Experts of a small language model: width 224.
Below are experts of layer 4 (counted from 0) of a mixture-of-experts language model. Rows are named router (the router's row for the expert), up (a neuron's input weights, with its number), down (a neuron's output weights, with its number) and show model dimensions 0-223. Each number is 128 + 32 x the weight over its row's rms, rounded and kept within 0 to 255. Numbers have three digits each.
After each expert's rows: a language model's description of what the expert responds to; "mostly gets" lists some tokens that are sent to it at least half of the time. This comes from a sample of Wikipedia text that the model never trained on.

# expert 5
router:144042121116164151119122069159125121069105062130129125169122107084142141123167170116138125129107132108125197125136127130185124168104106143194178171095075088164117099095195094059136147066123140133189163090148126165119120147159148131111157134107115094151094098148100085112146113123153063115072126133152135162076174141135142145196107190225128144158113142125194135155127105122130097166123164141117144141183096100119177107117162125124139099139108145097079110159189144185177176120094118134129130125118100165159132152160038175137145094127145169116128157130078165109129118120095086143139074095122138083136100057122137128131080105086135152100121135123103068060081090134131144127174
up2:110182136161064118120094143096090097097086151105172090164112173177104176083086166163128102141137137127097143133115125107214148079139184152141163136114105116128164134099141086119126183168143149148152155113169105124087131143185103124149117098162127117087105120127159137127147090184126016137129151123083198112136075206168132097171145157117086121110073150092174092133128086082164150172160145095108143171111147154110145060150140108107137161150105118077106171162140082190113150135159133116154099102154145159180185127133089079130117105140039140113132116176118158164127110108129149147164125102131125200182165130158089153134093050105109153136126169139118079145154106131085103105120
down2:150173082079177058145056157071147161158157174074097166136165169150103105133078129177122162144057158130061111141134119127074157128098071128138090181173164087142128140157106181150190109128086161132152106099140129138157093178137166137085198141117109095121177110103128145153100084105146124143123138155117158133093163127155115151125145124134147165102176097116157089190184153157111102133154067187090135173148096164128139137082120109136112081151079091114140172025141121094160101144048150180120123118153120167148124140125133113141125087121122128113067115135122177171109102161115125111091077111149115089090161126165169140132121082121193101157063108132158150137128143139136145163096
Description: Lowercase common words or word-starts after articles and possessives, often nouns, such as expression, legend, portion, public, state.
mostly gets: " high", " pass", " public", " small", " air", " trans"

# expert 8
router:136161117104149176136186175118097163151103143128150156099196107106161106141121160138137056136174147141101077090118131085121037096137121137113129088149106094133112096114154117171174101220129118129111165099147122140117180158127183093119150135112133094119052186110111080135125153144104114144100061142107129112075117119166165128121099197093087133139120107116091121042175105093182147129168194188116102125106152164139109139130168116126053129116083127161167112151153063142106077072054115126159123167130095138091123168175173070117071128172124161136128133207069144119128125126109167108127167143106119125146116123083111118115160095142177203121093151166144117121115110115124117133136
up0:109092127128120166060144136150144184098124128128101122159126187083118157159097102116083102130118166139130110152092108113179169104165133135079138083092110122074099189133169129123136111120132177090141141164108117141091115104098097051161149078112138136130130192141113068119094140092085170164125198155143086133099064140044165131105119121092116131079118126139090125140168062102121096120136132116195115070166143147130111118150117147152118116167189175087203150204132115069137111145149103123100139119113088111169120112165136109133083159077156151125144126087135147117127172074152129126110135136195172183148075188154124143133111125146175134115137155125192097203182071144065087134120
down0:109099167123133164164131103126121160155123102189135118186134207099153090146148164146153165191147144121114105194161102106141112125091103142155080108113117089160134146119141117111139093128119218136161152120159113099154106098158168092118154115127169133173159154203209121081092086094154128148085144171144029109138126126126119131129097206099132127098145117140093138133121138067110038093151112118169068077137128093133095111138146083169128099188169089127096118175126118149175112195120152159144134174088100096122145119142071135136146117072093128098126102108133153088088162104091085097107139081181179122100037149084119103159101142142118167070122104104163133143154138129144141150136
Description: Word-ending pieces after a short lowercase start, often one-syllable words, such as d in toddler, ad in dead, unt in blunt, ink.
mostly gets: "ink", "arter", "igital", "ond", "rown", "aid"

# expert 54
router:163117216032170084110124117192133150108099120118110123107149145176131185126169140115137110136157138112152192152150114162106088079073185111158121137098068104116101092101161144085160110104086131146171135106158147151128082135140180153034190128107117131166109165115160120115132117118146157102116097136123063162165126124097111097159127138114100099140075097149105136145124167090134133199136140110132071156118061104134157100119153079118135120021135140186118113112131146120143191146107162045106159157108121138122135141149057152171206116096119144105100090175094113095123150160150120162156131109127107142108138184160148121142147195167093133162170100114128141151145086081171103118105
up2:100141154120063121134075143081133115079136109097120089104112183183123133070052136122138109123109101098147121192116122125169170092121164124110111118123112096101116138143149108099095158167151170122122130102185061131062090121091127140084098151137128134078106158158195158086143073148086046157102119177121163133121105130178110139133165157101165138182063163201174176182131122121156142151174132094140156140127182128116126134134086110093143145199081152073177179120146093133117143139191203148167121116100120117166110088159125110099114130149120146147141107120119108167103099105121172126171123104091113210166148126195110145134104039097121117165141106157131137126136086066106138113107
down2:097136068101107081160083139066143208164117119117152122099146157179113137150093182135058141147100090149100129173183166144084120123076116188167098130129090106124119092149132153156199103103073133132111121076110111166151096158133164089108130178095094107137111141130136152128118142095163124123174177128117068174121119140098153139163098086163099107129164105113214098184182173187117097107163093126139164152133123135112117187142192101155087084111116124115097143053150170133107134140095146111169121130189120113104097118095096145136150060164146140166109141138136176087143117127095073060166103157109144128084169131157118174135151172116100093152036124161162153131121123129178149117095
Description: Opening pieces of capitalized names, titles and abbreviations, often in tables and lists, such as Act-or, US, Public Security, Histor-ic Places.
mostly gets: " US", " art", " Pol", " Act", " Ind", " U."

# expert 33
router:166112116171146114118136084142092113126169062135076103155070134168064144126138132114065162117169185125086184128127147129117137079131122144122107139187139089126133091121140081162067132092170096098184099145130117137110143152114132094168171121109090172175176117120135107108094109164110162181114122126142127159141163112145156099207140134137103111111131064181117131146096186126128131166147105158159055106145159108113200157123097098060138079083140125132187194123190051121144123145188185141168135080163108063114170141165129129109105094130095134112127043141100084122170164147102095163129099089119158152122116136136145135103120169106100082177146093069137160094139149082125103118090
up0:080165167139122113107120117162134139088137119156078118130152139044085139183073131165133149148102124110124132155112134084138095088160138110139088076144061160131110162155146092151079137174139121105100211140128156143152085168106078103159122123151131152143139155075126098113113098099152129129113185108177110129131119042057187070146138106122098129074128077147073160120132058058153084126155092132163124123196131145136136119159163131112114108130147109121150158124119138100183136195112113176118110117122086103097107137112186142110071200100188152117136099071113167093161151103106074141145126100155156175142118226125123140169099158116149141086139164128136125183105102176060119100129
down0:130131161159150144166120114162047154153164069173105169124103153074133157145126134160116180199130165125127134172157088120153060136149111173148139137150110142149073132206112094106129139123143187090132107072128136105108131098163120094087076152096136147170139162157134125088057106147161100128117143175188088079142140133153082143098067166121140114120124086142061122149104149094162048095122140115148067059159126092129109156112121121199129139186158093109137141158129141106145121161109125109143161145170115039148149096189077122163138145093131179118125146076089131146093117172083143115130187103143143135103099150116115111066129127172101157098173062082119141181137123128146152074133
Description: Capital letters and hyphen-plus-capital pieces inside proper names and codes, as in Mumbai-Pune, Kontakt-5, Island, South, III.
mostly gets: " Island", " South", " North", "-L", "II", " III"

# expert 46
router:111054137130190106149136142102075113118073109121118134153117113098092080133145132129106170106158064147143098147122100174180126118119110149140147135100137186121105152195134156090119187146075144169171114136093079130139114173139162220171086151170135131075178119112137132097158179089099098155161132057125135144083143131118115135159130079077160152137083172101086173168130150103108087139107125087102146153175152181168102207138091175170120069163147151159098106125163157108093099085115115149131151148157171089175113091092144126124085144110145113123120122148141141099135080171144098117055096080108124142181128068115137114157115152168190070118126120069120112072147139130088194133101
up0:145141178123143181135115144115134155093122136057133093171108158091096129181138083149030082166113154107179124132160101111155118077148164126106117046094157102100145181156092078148155120150130139100140138140120133136118149141124083103110192121096142115140156150192142037095108083126141083107126142133168090120112123126107170104126113155113123141097110124129053144156172124073160121128141098146242157109143180123086126078140141055139114106183163184115107157174130144111151151187112110101141068075097096112137112108132160125125149141086137125094146134127129118114138169104123150141091155096197191127068112166164135195107121111154135110111096132096158094198087123130058117159143
down0:124137102131150153126112134148141184122084118137110101157101135116137117144151084136143157175160161114089109125152173129131086148089104151164126114143106134171148145147130134105118137108109209151136088090156140122136100125140158130134167114068150122075099136173156184126039126107152149144090178155156076062111093090103116109137081210147089105135141113135126087154130172135130043093131134167184101091105065103130129175172171123161104105192192073162129115131097085149167110151120129116136105134126178036117169099165036093122113113141082122135108125163143112113124165161088141126082209125146147089172100141111152105139150141191096170101162065071068158144153106094166128149136
Description: Forms of be and have after a subject noun phrase, like was, were, is a, had, as in "vacancy rate was".
mostly gets: " was", " are", " were", " is a", " as a", " had"

# expert 47
router:165132122116104154114105148154135149133137123126149130113173120113089123123174112145160080157126095137132111173148116145114080169117156059116134108140080104099094127087140152069076116097127174176135144158134135139132077113124168134082134137143116149135122134134180071125133153210181051105155141117138152141106122104102194115168085159107100116164097218155086092147099166134151088158161110179111092096138084120168147140151154126069167139104116125140157082155192198083209089101134218069142135148122122100160133105123141049142178086094091101072119109115138107114092167055112119163165157078165127154115135087211155138093173147097132098123172133169125125150105119127129102117097
up2:074187130191113122167101133122136099108108167125153125113110183195145129073105152155155073167086101180134144119118163145135162110146171167144112130122156095099141078105160111080128114171092185148128095118115066106094144170178105118086102062120137148147133136101127159091108045131110110109107104111115164122168046182134149114156139179121093107087105128147188119164137083124164082141143157116135076176133101176118147102115123128143184160151141140080153173103090106121148138150163107123159125177083185164170124053144176099078131123152099118196169120102141140140120108075168159146151134103091115173148112092124093157077112047152100132139188156138086140112145068089129099085099
down2:107097135072155082130095081140171155152170143134068127136149116151079194146074172146119130172113113116063112135113155197157195113144069127115096146127120128117107123157127158122170086163102105122125124134106150138168143170141177119110157137099094132134110109153169118157124136107141133100095147136092145168057137108098138080172090043106162138126189154088190148160169112113133116132160091106135163176142130120165174136097168140151070077158112046127176062079158147143093171091074097119134138156150149116092161145145042138084131085143112125192128102177110143104130148161066170110190134136128091145054173117153134146156113103150117104087078138127125139123152169181172147125093
Description: Nationality adjectives and nouns of arts, people and culture in biographies, such as Ind-ian, American, film, design, music.
mostly gets: " film", " American", " art", " design", " people", " stud"

# expert 16
router:139102139082125118143124095085130119129052154126135112135137093092114124139135136104128100139120181099163187125119150178167123097138065138178071201086147165119174147164127160070111143136098073132117118153149114095111135108155080087135124150067195083098174077132123088132158136112133130124153174139160138099114160135172116109143114181135086086138088149118229111130198118176134113206115120125142175146175145150122132177104176105151125094153100161096099110147168078182147163095152151171098122128170106083099157095137151144123060150092128104099141150093157214128130148114134138143135111173142144092133118059092122107115121189115146022091106110083131102073139117112143130129180
up0:080126167134169168082106122126144173088124146063125099115113131119085112177130139107107134142073115138158156119134129122159124109120179109105074070074098132095081215144153092102147129158142127077127169130121091107137123169115099102156137157090094132134153129116120092133152143064136089139132179116147080141096052107057148105101128142128166128091103118129098166169183087068140134098156104110164123123151163161130155101114176092196098080175183152103128162188131111056147097172121138093145139124105072109144109105124149144102098131086182162123164128115147109125156169102095139112097119089196120186120110207132132167154079124169203124143159140119178066175128134150039137155122
down0:125105151120132153172122126106115181140142122096156068205147173134137124184146091134184139160159144124113117104182133158114119132089142176150120089195065113142150143144138065085137106146140252159150115096126163138119108098134114129140153105111175107105132121179158098096037126096122138098102131173162082106132068124132136123106093137122125105122140101144050128137073147162118033091183122114162077111153050095200135128115130083179123105162156111152128139122114136113155136172130153167151100152116136126096135123142100111098134155111037144115163123094109148101169116119100136119105145135212075103110065184095137167085104105161093145108134105106140146120149154095183133157174
Description: Place prepositions in, on, at, near, in the, after located or died, and word-initial in- as in intersection.
mostly gets: " in", " in the", " on", " at the", " at", " on the"

# expert 40
router:185148168139114163141161059077113119098055121137157122148126101179157148146131148130072111126183134118143065140122085141129098071132135142134161135163157178116166160157100179168136127152092144141089132162116072088089138096148080121139054148075228134071182085102125177122123181117156149116141136114145094137121121160129123115068170093111132063124113117081155143141156096120163113107095101125134107132230195186116106069124108121164123082163124139135088092139123110170158159092126178126129128099147138060138162141098154118137038117133147151121108126124155132105166122170202152122101107142124099154123139054137140131126141131167191071126050100108125134123101141123101155124130
up0:129103162142154154083154118105116156095126160081064110147147143089085165171136133118056109132098151120134177171125120128164084068207153122117092112111118132114111161108140080130135135121115127113131131149117133166121081156081125097075144145132122132175153188141136124063072122035142145150101207087155087149132087095072121134146079146117103126069111146097077149153121120101104111077153131129163114090151193154155141094130149119139076078146191181132127160134117145069124156175166082146129123104153069143116079131157173115125108117067163135128170122109129127105146143093127116161119116134217156197128110176088137203143093119152183129099162168109155132188126111162066133167171
down0:113121173156100173156137135127103148122096101196133120208120118100130129142159106120172173222127140110134082122120152136150080210127133146168087159173126131195147128157127090083175125123096185140159131076149160160124102101140130145108126094109126139143181143158123094077067101125136142161068167142154043088118092135152144114092127121114148122108141099193096107133115149107095034081163117127141064122123119138184104086118122085165126109125161127179090114174142130107173107165123147205126073108109142090109147103136071093104154132079098118156143160147146145143140159161099141088075210129131119093105057138118115135106107114131078141057135067117097163159136177106140155118156
Description: Prepositions by, in, from, with, especially in before a year after Formed, Founded or First published, as in 2002.
mostly gets: " in the", " in ", " from", " by", " at the", " from the"

# expert 36
router:185057153160143159162111197122125117101131162137122120175078117118114115165176118120073195114086158116116073152147127116140104077114143147153213124186098155133110178139120121092131163126078136188085095177137106120127131186144163165190092148131150133073182159097158120133127107095127136109121099122090074159134125125107107097124154062133108154051133118138086165151144195143129123096095114156137123154081123148111158175115134136185134056159142125160075111096073147084091115093179087138109141077136126135134148155157128123087143170166109112134109113106163154129160149189128097164083114091134130180107146117110134083158148112179161047130120116049165167092120078159121128122064
up2:130160125149060149113067152100093148104121108090125055127121192219100101083107137166091118158098134145130141142173086119165160102156139192118133119107178132092147114162109125121132148174162182142187143161168107110108101133130125147095075122139120177142108120095132150142133108166117058141128138110147162092120046193164114126133150112114153088102093126150107137184096119113192133112160155063169147151123116146120103095202122133099183192181088155088142155117124109103146100162154180111139105157080124165192140048171122105070094130111116134123136121105172094165166096102133099131117152089075125187210107106160099113065098107130100146171098175140129103121157127080123125113124
down2:163165093115151093175098134082129155122132186152091177183159117114117143160151193134103168119141069151051147160095152130135096147150121156136127118125159108195117143126147123149117132110088142119106116092123164166145136135108129079097196146095081108112110177144129105171176090108133178118195200177164140170113110107141136094169094100114116145171172114173132145115165159169079095083110113115144148134157143101118128151096184117167062094077079066095114135091123116104075162149085099092165114119154125090149139116149119132105159051088133137198083104153110179115110096134095100114164163100079118066078129169180118155140150162104100113134063104133156183093114118147201109170129
Description: Bare spaces and short words right before a numeral, such as Chapter 1, Article 66, phase 2, summer of 2011.
mostly gets: " ", ": ", "- ", " of ", " the ", " In "

# expert 27
router:174092158154168109117159090160069143138096139137080104137060150153099157113144097093095168060161094135114185152142091157137158111141156114150146133100168203127138104188116060171085091092154113137121096166121116134184163070135071210166129131171111118165141126114113191097088121119090122147170094136140123127167112132128131124204139107112054089133099101096137117136100144168070119130106115148115096088154074135145100108154076147143199101117111117106103158137194041111181141069076143166146130129172150146165130155089109109110095108101146106127113142144153166159133117162132134180140101141090144140167077080065135147152156194129055122127162115107134172133136168137167112137138
up0:074113142148163184154126091157137208088176111098107109104120124096096182188141088193137134132158134161138098139124106168111142076143090088129116076155106116151067142146135066135130105143117089079148142158163122114095114156099099129162174080122124173151144124146116147126124130104087103123125151121163129148138114075050163171126103131111167141083113077135109133131165067050111097113145108129172116110175125135127119102131116087165131113183149142165152156184082169092154109174120152126157108119065068104111115120125125110116087186111123136142159113071134160116162117097123147118148166062191151152096081183112110204107088138117181140090149172050136149224089116155073117145118
down0:110111195161167138148135110126087178104124084155147119160101138068120103163137063122140135165120118060101169132142127098105129160117123094128143164190103126183147144195171114072141150155130224147154120051139229120170069082157131109128118136134136104102168159164128130073100117157188129144137115141171140099116105080133079122124101123132102108122132107136065102171090133157125081095122122127184047082164129045129117173170146130186087160141139105124126126122139162146133124159104137158159114130106111124086150092102075076137131108082113131138116074102111119123123170161098163109097218128129188116091115164100138144137125164140131132127168083114091130158090116139183204129156
Description: Punctuation inside running text and lists: commas, opening brackets before abbreviations, slashes, table bars, dashes in date ranges.
mostly gets: "a,", " (S", " (C", " (M", "\",", " (born "

# expert 15
router:178096191063131160157114091138133114180111128135112108150148144123089063138150133097146153134162097139158153176125097119143121061158120121126090153080115132148130159182121164155119130126133122149154121138126101116125117175172086159186112165125157143088111117089136174104159077122108142112152148128172110156120109103116108111060147065143136096166083102111131099140092115106175132101091128087121096143156150140115117152123157151166138085138107116153116180092131133145076095085111114187117114132156170087192134036144153112128097119123157075096089101114155098077114087098134108135158111171168083182228172048229134171135104195185093068126139128056141132108162098152157131146156
up0:111118165143153167110101086177129183096129154121088090165112120103066172137090104106122094149128157130131140115110145130127094116174116123099075085077123128139121143117159147118136098117152184112137137142148078113100153182133096099131132124106095126133127120102110137078102129065119149168116163123162096118084065100092130106103097148112180150104150115112087114139183099059196077169128110107182154145119136141164085115145129123176069113214210108082106170176105140094140123191126096111144115139087053093100078155115103119134094130081156158096135110142135175138131173131062139154102152100216188163114145170141153204145118123151200127111144142136187068183166135143085129173133
down0:136119187201126150151083138141084153128118084161181121173101108104149105147085085113154156229182104110121136097160157155124056143134170133126144107119116129190099127137135120132142117113135205147129161109161152117117099138099100151135156101075135153119192158135141137095052121108154155157095110166119087078130102080146122128104121181130080090116134119134088100122170165167133077139142085140140101113100096126152095112107175102171116129142179119144089141087101096093146156136123118147161105149151115044125152154116042050085180124115092125152139068151168161111101115165074126108128190130151179111123120177042147142100105132142110164102138097080117146127127136119200153133213
Description: The word the and its merges (of the, to the), plus his, their, her and 's, often after verbs like led.
mostly gets: " the", " in the", " The", ", the", " his", " of the"

# expert 25
router:108113155194163080085142097137030111102165125131105085162085099122098141109168099123041160078158153167122105160111090100136172081162161143151162129108140185140180141153128083107126083139106117113138147173152155122151140097130076148212116139149152135094150105126099200093084100201107185172180123125148125132147121118129152085122153085127073107145094109058107122145147126152099121117140105138151092112170144139129090100131050113157136142159106123108083184092197149097117114119131162151177161105152125096163148127070133112129050123087124094133088118093156123118159095155116110183145071092087162224142102125097151141143190122115131102159175110095153169142150125144149128124120
up2:155163158160109148128090159156134144097087144076172120107124231176092144080098180121138127173110139140091149142155133110140137149146145128131094108147101122067158148125168142129102142159152156165154205106183067136087104154141111133137092091135135135119122150099164171117060074155105062178110145112122193116189098225086180129122150137101095169097094125155109094159072096113157107111119145134101083131115139181093147113154122161133107179168078173029163169150141082124137108152142129093162101137118140124096137096131124113142122104141122125163152109111114116129147104135138137159148135077141114179126158171206109174084064053140101114146167136101119083161139115075131117091070
down2:140152086101145100157141085109127131166136164176124123196188154145093142130090170147113121090063102095123103137136147164095156116116142189146146131163139111157081108097109156115161181111143122119115055074084152107101149125124137066136121141160124111126092109151112073143191127118139085097141152123139126147157159114139175106165089128138130130156127143167186151143193156131142180112133065159154123214114113133162120157079142112145076087078122074124127124090112170104025131115048099135144172136146148139169091128133122129090166058104155091156121136161116205110159127188160142150158139127136152056100134105114144150156137158061159080114090096183100160134108140145205088134084
Description: Pipe, comma, parenthesis or equals sign right after a name or word in tables and lists, e.g. Marko Malenica |, Dale Mitchell, (born.
mostly gets: "i (", "\" | ", "\" (", "o (", "a (", " (born "

# expert 44
router:083096149175147101108097121142092139163162048148122124110053103132157133130126119129109136086113144123155206118095093070150157089125138109141158130180124146101156117112168085144034115099179100137109033120123114124051120210121126156123164122161102142124160200134119092088120092152133097092158095100171138169157120095158175133164142107093125114192079073091149115111112095159130123139117095155145133132202164105163141193141137113083164177150100146131122121149149120122137171139153180115166127129148102034132145146148064084167167119104094096138110084092155120145133132165136086182152110083180160125145095092157120123080114123130123116177182107146135192122121164090138109131145
up1:193104181122127129155077167163078130056071114093088112115096094084156117140137106123123124125140141160136101135084149166153192118132097177133145096083138122091150131115092122162128105102076160113169186110158138112171123091175118145104126098111135125174141157169126141096097108144109148121082205155161100151124163127126153153131138139145155152091102088120197150170142102102123123141132142100065101162134115105093144037186119166156115117122061169120137150114146146113175157140171148098064154079087107106112144116171129115124107130183111159140131182113196123128152146109120090095089132076103102159107174112053079185127166081077101183120111160168061114178108102193151071114146
down1:152182129191186143182173150118100161162139168094186177131126151153168175117157074139104116233108134152182050141135139185113137107133090094132088137097140097115145188095134124120105110128148082142089160178167117167156099140175140127180120134073156134117149105158110152149116155120058127128109109158080114167185167110186111135090140126187108159139156156102069118109126128115153114089078134139099073143106101134034104091140166098108094103130103089159132143073116143062133115106070114152081134104133093189141113104135132135075046117144114170091105177098092152142141160113086124081109128103120134145181115140126131108111099096115078117107101137128164182152173120113095104119106
Description: Head nouns closing proper names of places and institutions, such as School, University, College, House, Church, Street, station, Cup.
mostly gets: " station", " Cup", " school", " School", " City", " University"

# expert 45
router:164158127121136136115115108044062116143098126129133117138085099129128088117134123128152200083118139112157128124118196189133175080134140149190122155100164151096127148177119175160127090225104119096094114133145062149132169157130116072130101140120155124181191153115127158109140109136100199136141198113163118152119114114151098154035152078134141120154082166128127106130181109158153123128113141151139145113171107142130117071107140099146150112156124132160078169155158109138141097044213181184102125090087166090071147067137124163134058117155125148130130079092165143122143169124124163160135084162074131119087145077109096133130134191147080142123137123112127178078161100130132160117106
up0:058114159098137214085129106133143158113130147059119131154094101105080178165141129110097137148103132148150094118131058143177096111175124142129081107131087125072072156177121107133135120131107131155147131135102121164121128128103100114084169105077165144191140141146127105093083148099082137181127153119134099156106115090037176132090085125093127197090102129146083127158142092087134079135160127124112127141134171129137104109136138102179087117206177123112155125154163133052120120196151113151136112127077066104134103114093113133123163137117168140089149141102163103102122124115100089108102143105192195119148113201126133225144133122129148145096133174097139095206120137151038140145093
down0:117150213186110160137110114135100151131124141145176129137127160094147140146128154094135120171168130109087119110139136131129087208113142118153086128113150104144129148136148107088113131149085185147116105093127118124098156094138153117130132120047168113120134161195127116113054108110118160151104115135163101062152115101169129129139071163097124102093101094154126118131120157089078026083116125111150100072147101108158104131092151078239167109175143081102125176132115142101141141137103141139187114139130110114122135097181092144128149098074087122158170109100139123189134162167077190110092161151188147131131119213090114139161128143158073181102133022080117102161176154130117124112164
Description: Prepositions, mostly of, after institution or title words, as in City College of, Council of Ministers, House of Representatives.
mostly gets: " of", " for", " at", " from", "′", "s of"

# expert 30
router:173144172090109155133147065029127114138059102129169117140105107097109093106133123126137159099114132084139107073149143139148146103102101148159116153194104164119156129116120146111168115097115134073154127143152059111066077107132139062103113146105222105134127073131080160162181211161161103121115149082150150111057122143104114140088167121173129079153085170129183120130191113140174121160111159149119147116168112182103173152115136134137127051147122153090118100142150154180169148098144135139126120132165144100168145113118138170128098122143166139146125153151143196127169135183106182113122111137112086071115141162085103059120089124175132137097084123082096096080103120117062139106183
up0:112143171136115200090153143112132157099108151138139125171115148074072153161131130131080100166119136154133145176142119122147107101154103148128097089077111105090082131133165119142132153139122097147140177145113083121133115166086097111126149099102095121202116176153127120099145084034130137220175170128156085139108056124052169134126131143106090128094112146079084133178134090025125094089166102140187143105141186171131131076147148113159079093142149165124145151218136136060157098175177106139133127145117089130147084099127168063113120130109105127140141102103137125123149173104109150060130129105175161148108103193126093179173095129156144089104123168110137104185088112125104126139147
down0:132154159145140140116140127136076130095094040145137092157104117118174150084156123117127167176146127149119118144145102153137095143133086123142063077130088130140165134176151102130134139087136189117095161098142179156121106144118113113155155107088123184115157185178156163120100095078108153167103121219137082123129154106142072101152084163121084116085132059157128108145157113086117037126142127107195085091142116070169147124146192140213127120156124078106099167130087153107166116134110105159172154167086105080125127051206098087136157173112084169117122155099146122102134141161096104087105139126161126121119116189079140135120075137148087173118128101074094162178156153110159161103127
Description: Prepositions and to after verbs or nouns in prose, such as came into force, tells George about, expected to last.
mostly gets: " for", " after", "ed to", " to be", " before", " about"

# expert 18
router:144125138160148114142146119169082125135149154146110107147114132196086175117103136119147132168079128118144110187119184161117077090125086124126171113160149174152118142148107100170124071111116138150076074138093160127138126059112127134110084133145121129141130108130153237113092124156160160119165091150142044108154124135126128127148135079161102058090156074107158103101196184155100097165093111091135106112209099101140156046118089191114168141137139135099135167117112165156142191070131142065146101151115111099062155170103050178168081139114139108093098151183119114140161128175108122172134121145134130172120150087083156157105186120117094152115113121166109156159071166096142138141149
up2:053153120174070142146089146130134105075142114125215101110137201220111173122096135127149091076105124145142159119147160126206158084113137130108118148141141148118125167117154128102114130201110189144176101093137113129137128164118132168087117088140152102114102142170142122109153103146115073102126096137074169128167061169140103149132145159158141067103095070123197192149123105132138132113211166126142173131093125153086118104134068109102151200163131152103156138088142099127084127139147171124138136107116166101147173041140103135102126158137098125174161110079101164143109124126144117101141168118093094158187123140117139165063063081123110127117123160096097114124173106080134080086163
down2:073185143135156055125101151102176146152150139129073131108107176149100157123105125208077151148070154135087108122088108156146116127099081172140099147152135101110117078149163154163160110171094101107115130061110201170121116200103151100106158171134070119142075181155151121119131126112153134127197176172117144115067136089107157110131093097150119134123165112124191163119155204161119115092206101152125080160150146185167116155098143128157108140100093097149109160055155165136119137170071078121117154121188135151093131141119061119118102076109102121157106117178116126108060155134097137159130099114124154134158177153106073134107117120119131112084042105172127124154152169135130150124105
Description: Month names, commas after the day, and year digits in dates, often in tables and citations, such as October 12, 2003.
mostly gets: " March ", " June ", "′", " January ", " May ", " August "

# expert 11
router:058095183139149143078183035153133154121118120128096105075091127196155145158115129131164091142163172095133166154150117164164133149132131124100102141108114175101127131140090095140124164116145099090101061068069126138077226126106104120100141128129149131193136139134145115136135108121120123136134157108131132111100116150115139157114132055177110098171052100153146083081142139152110147120133134127127123133183154107145141166140063180144127176123182135174140182178147100135127107106147107079227125161097114128068106064141087117112116132104206102122121096153074105163156100206154135155141157156181110120125123083102110131054164086118129088053145100129126127150121139098136104151116
up0:076122160132125121078109136128141196104098129104091110108154164089066137193089145148062098142091167119158119156124120109168093094133137147154089118138050145133090137118122047138114125154162100157123145175118119138099122141132117134119162130165102128207140149125088139104070150043120086135129188138164094138105127085053142121111136086122164085047125088132139133142131055088121138146152063108133141139147162137153089121139100118182103121128107172091128130185105094086126147115166148188126160132111076125130087145154183115119123128087160211128184112106100111109138157089093126100147146112190145192157138176161127146120078134193183148081140169082137130183126110173081114143111
down0:087151147108146181176096130099090193103088100137124113138122173048185180188131129127134178180137204121106152123158120097137086155109124133159161132115095105121150137202130112103137088161129224137113127108122160111120102142129119107183168160134164122138168139115127144181068139122127129165131182175178081124189136084117135105137085205115097097133097101163124157116118107081152061128122125073158060069108066100144138158103106107190135134153160069124099163084114142111136123159125135121140095183131099109110098120153060078120102169098077170113125092125151138098085165107063137074092173096160117074129095152098159101150119165175088168144134127131119143137137118121111149107131
Description: Final suffix pieces closing a word, especially names of buildings, routes and institutions, such as Build-ing, Oper-ation, Oper-a, network-ing.
mostly gets: "ation", "oute", " District", "ailway", "ration", "ing"

# expert 0
router:176092152110123108086179059136099149139132114128128109133104128081132140111126136127158168124133197127144143112117064171151119075143096134074149089139082164148099106116098105154119145104111151121045142051122143145185161176124117201148133121143109104152109160136115153122130123150134112123103133109139132158093124154160123130070113182179100147150142064099141137139116129125095107146157111091142144168170062092152153130122177135121190150181104124214102103136135073149119202170170113088093111143176125083129154213181059143178069125159156131115120173177066155165113130125126080166051108081202141114115105113101133138132109093101171127100130130178091164093120147096148167128165
up3:146111083158107144150151157128137172149080151118109102146167090100152107124171171072166102151168115116159105097148119135124146093176126156118137150126103085119081085132079116131092135088120051118096123136123131145106149179113106141125095090154116134076096166142111087128183116101083150115159092115088147099101145089119120084142119102127056123194135150081255144098107124136162067111099166184169215157171145128094190185097179105145141124161125139069129147165096103094100096172107145111100096151083127146116160136158116093102140109171095098097166073107201126145099123131126111158152155137124073141117157156149084168128169143163173119090096086172153122148137147175144155191156
down3:085141111135099153185150120089112154153091220117138093067107166080103042133136118146143137164177129200182169108106187097133101174144104142102062109116164136129157121175107126090127151156144133091138124126083143113126075068145168086117087113133095153170181133092117106107155100167087048096153128176114090099153080088151195130149094132142137112144093080135123112168106160140132138067146119140178150149126137112108134099080145160054077116139104100087166112125140112146201184120093200113161125181158102150154114145145190176139116116156101129189119125141121081078134158123092145125112088104107160076154139149079088112143108160109083128152107100161129134123162125109178109114105
Description: Particles and short nouns after verbs or adjectives in prose, such as gears up, points out, slide down, television shows.
mostly gets: " up", " it", " end", " out", " form", " place"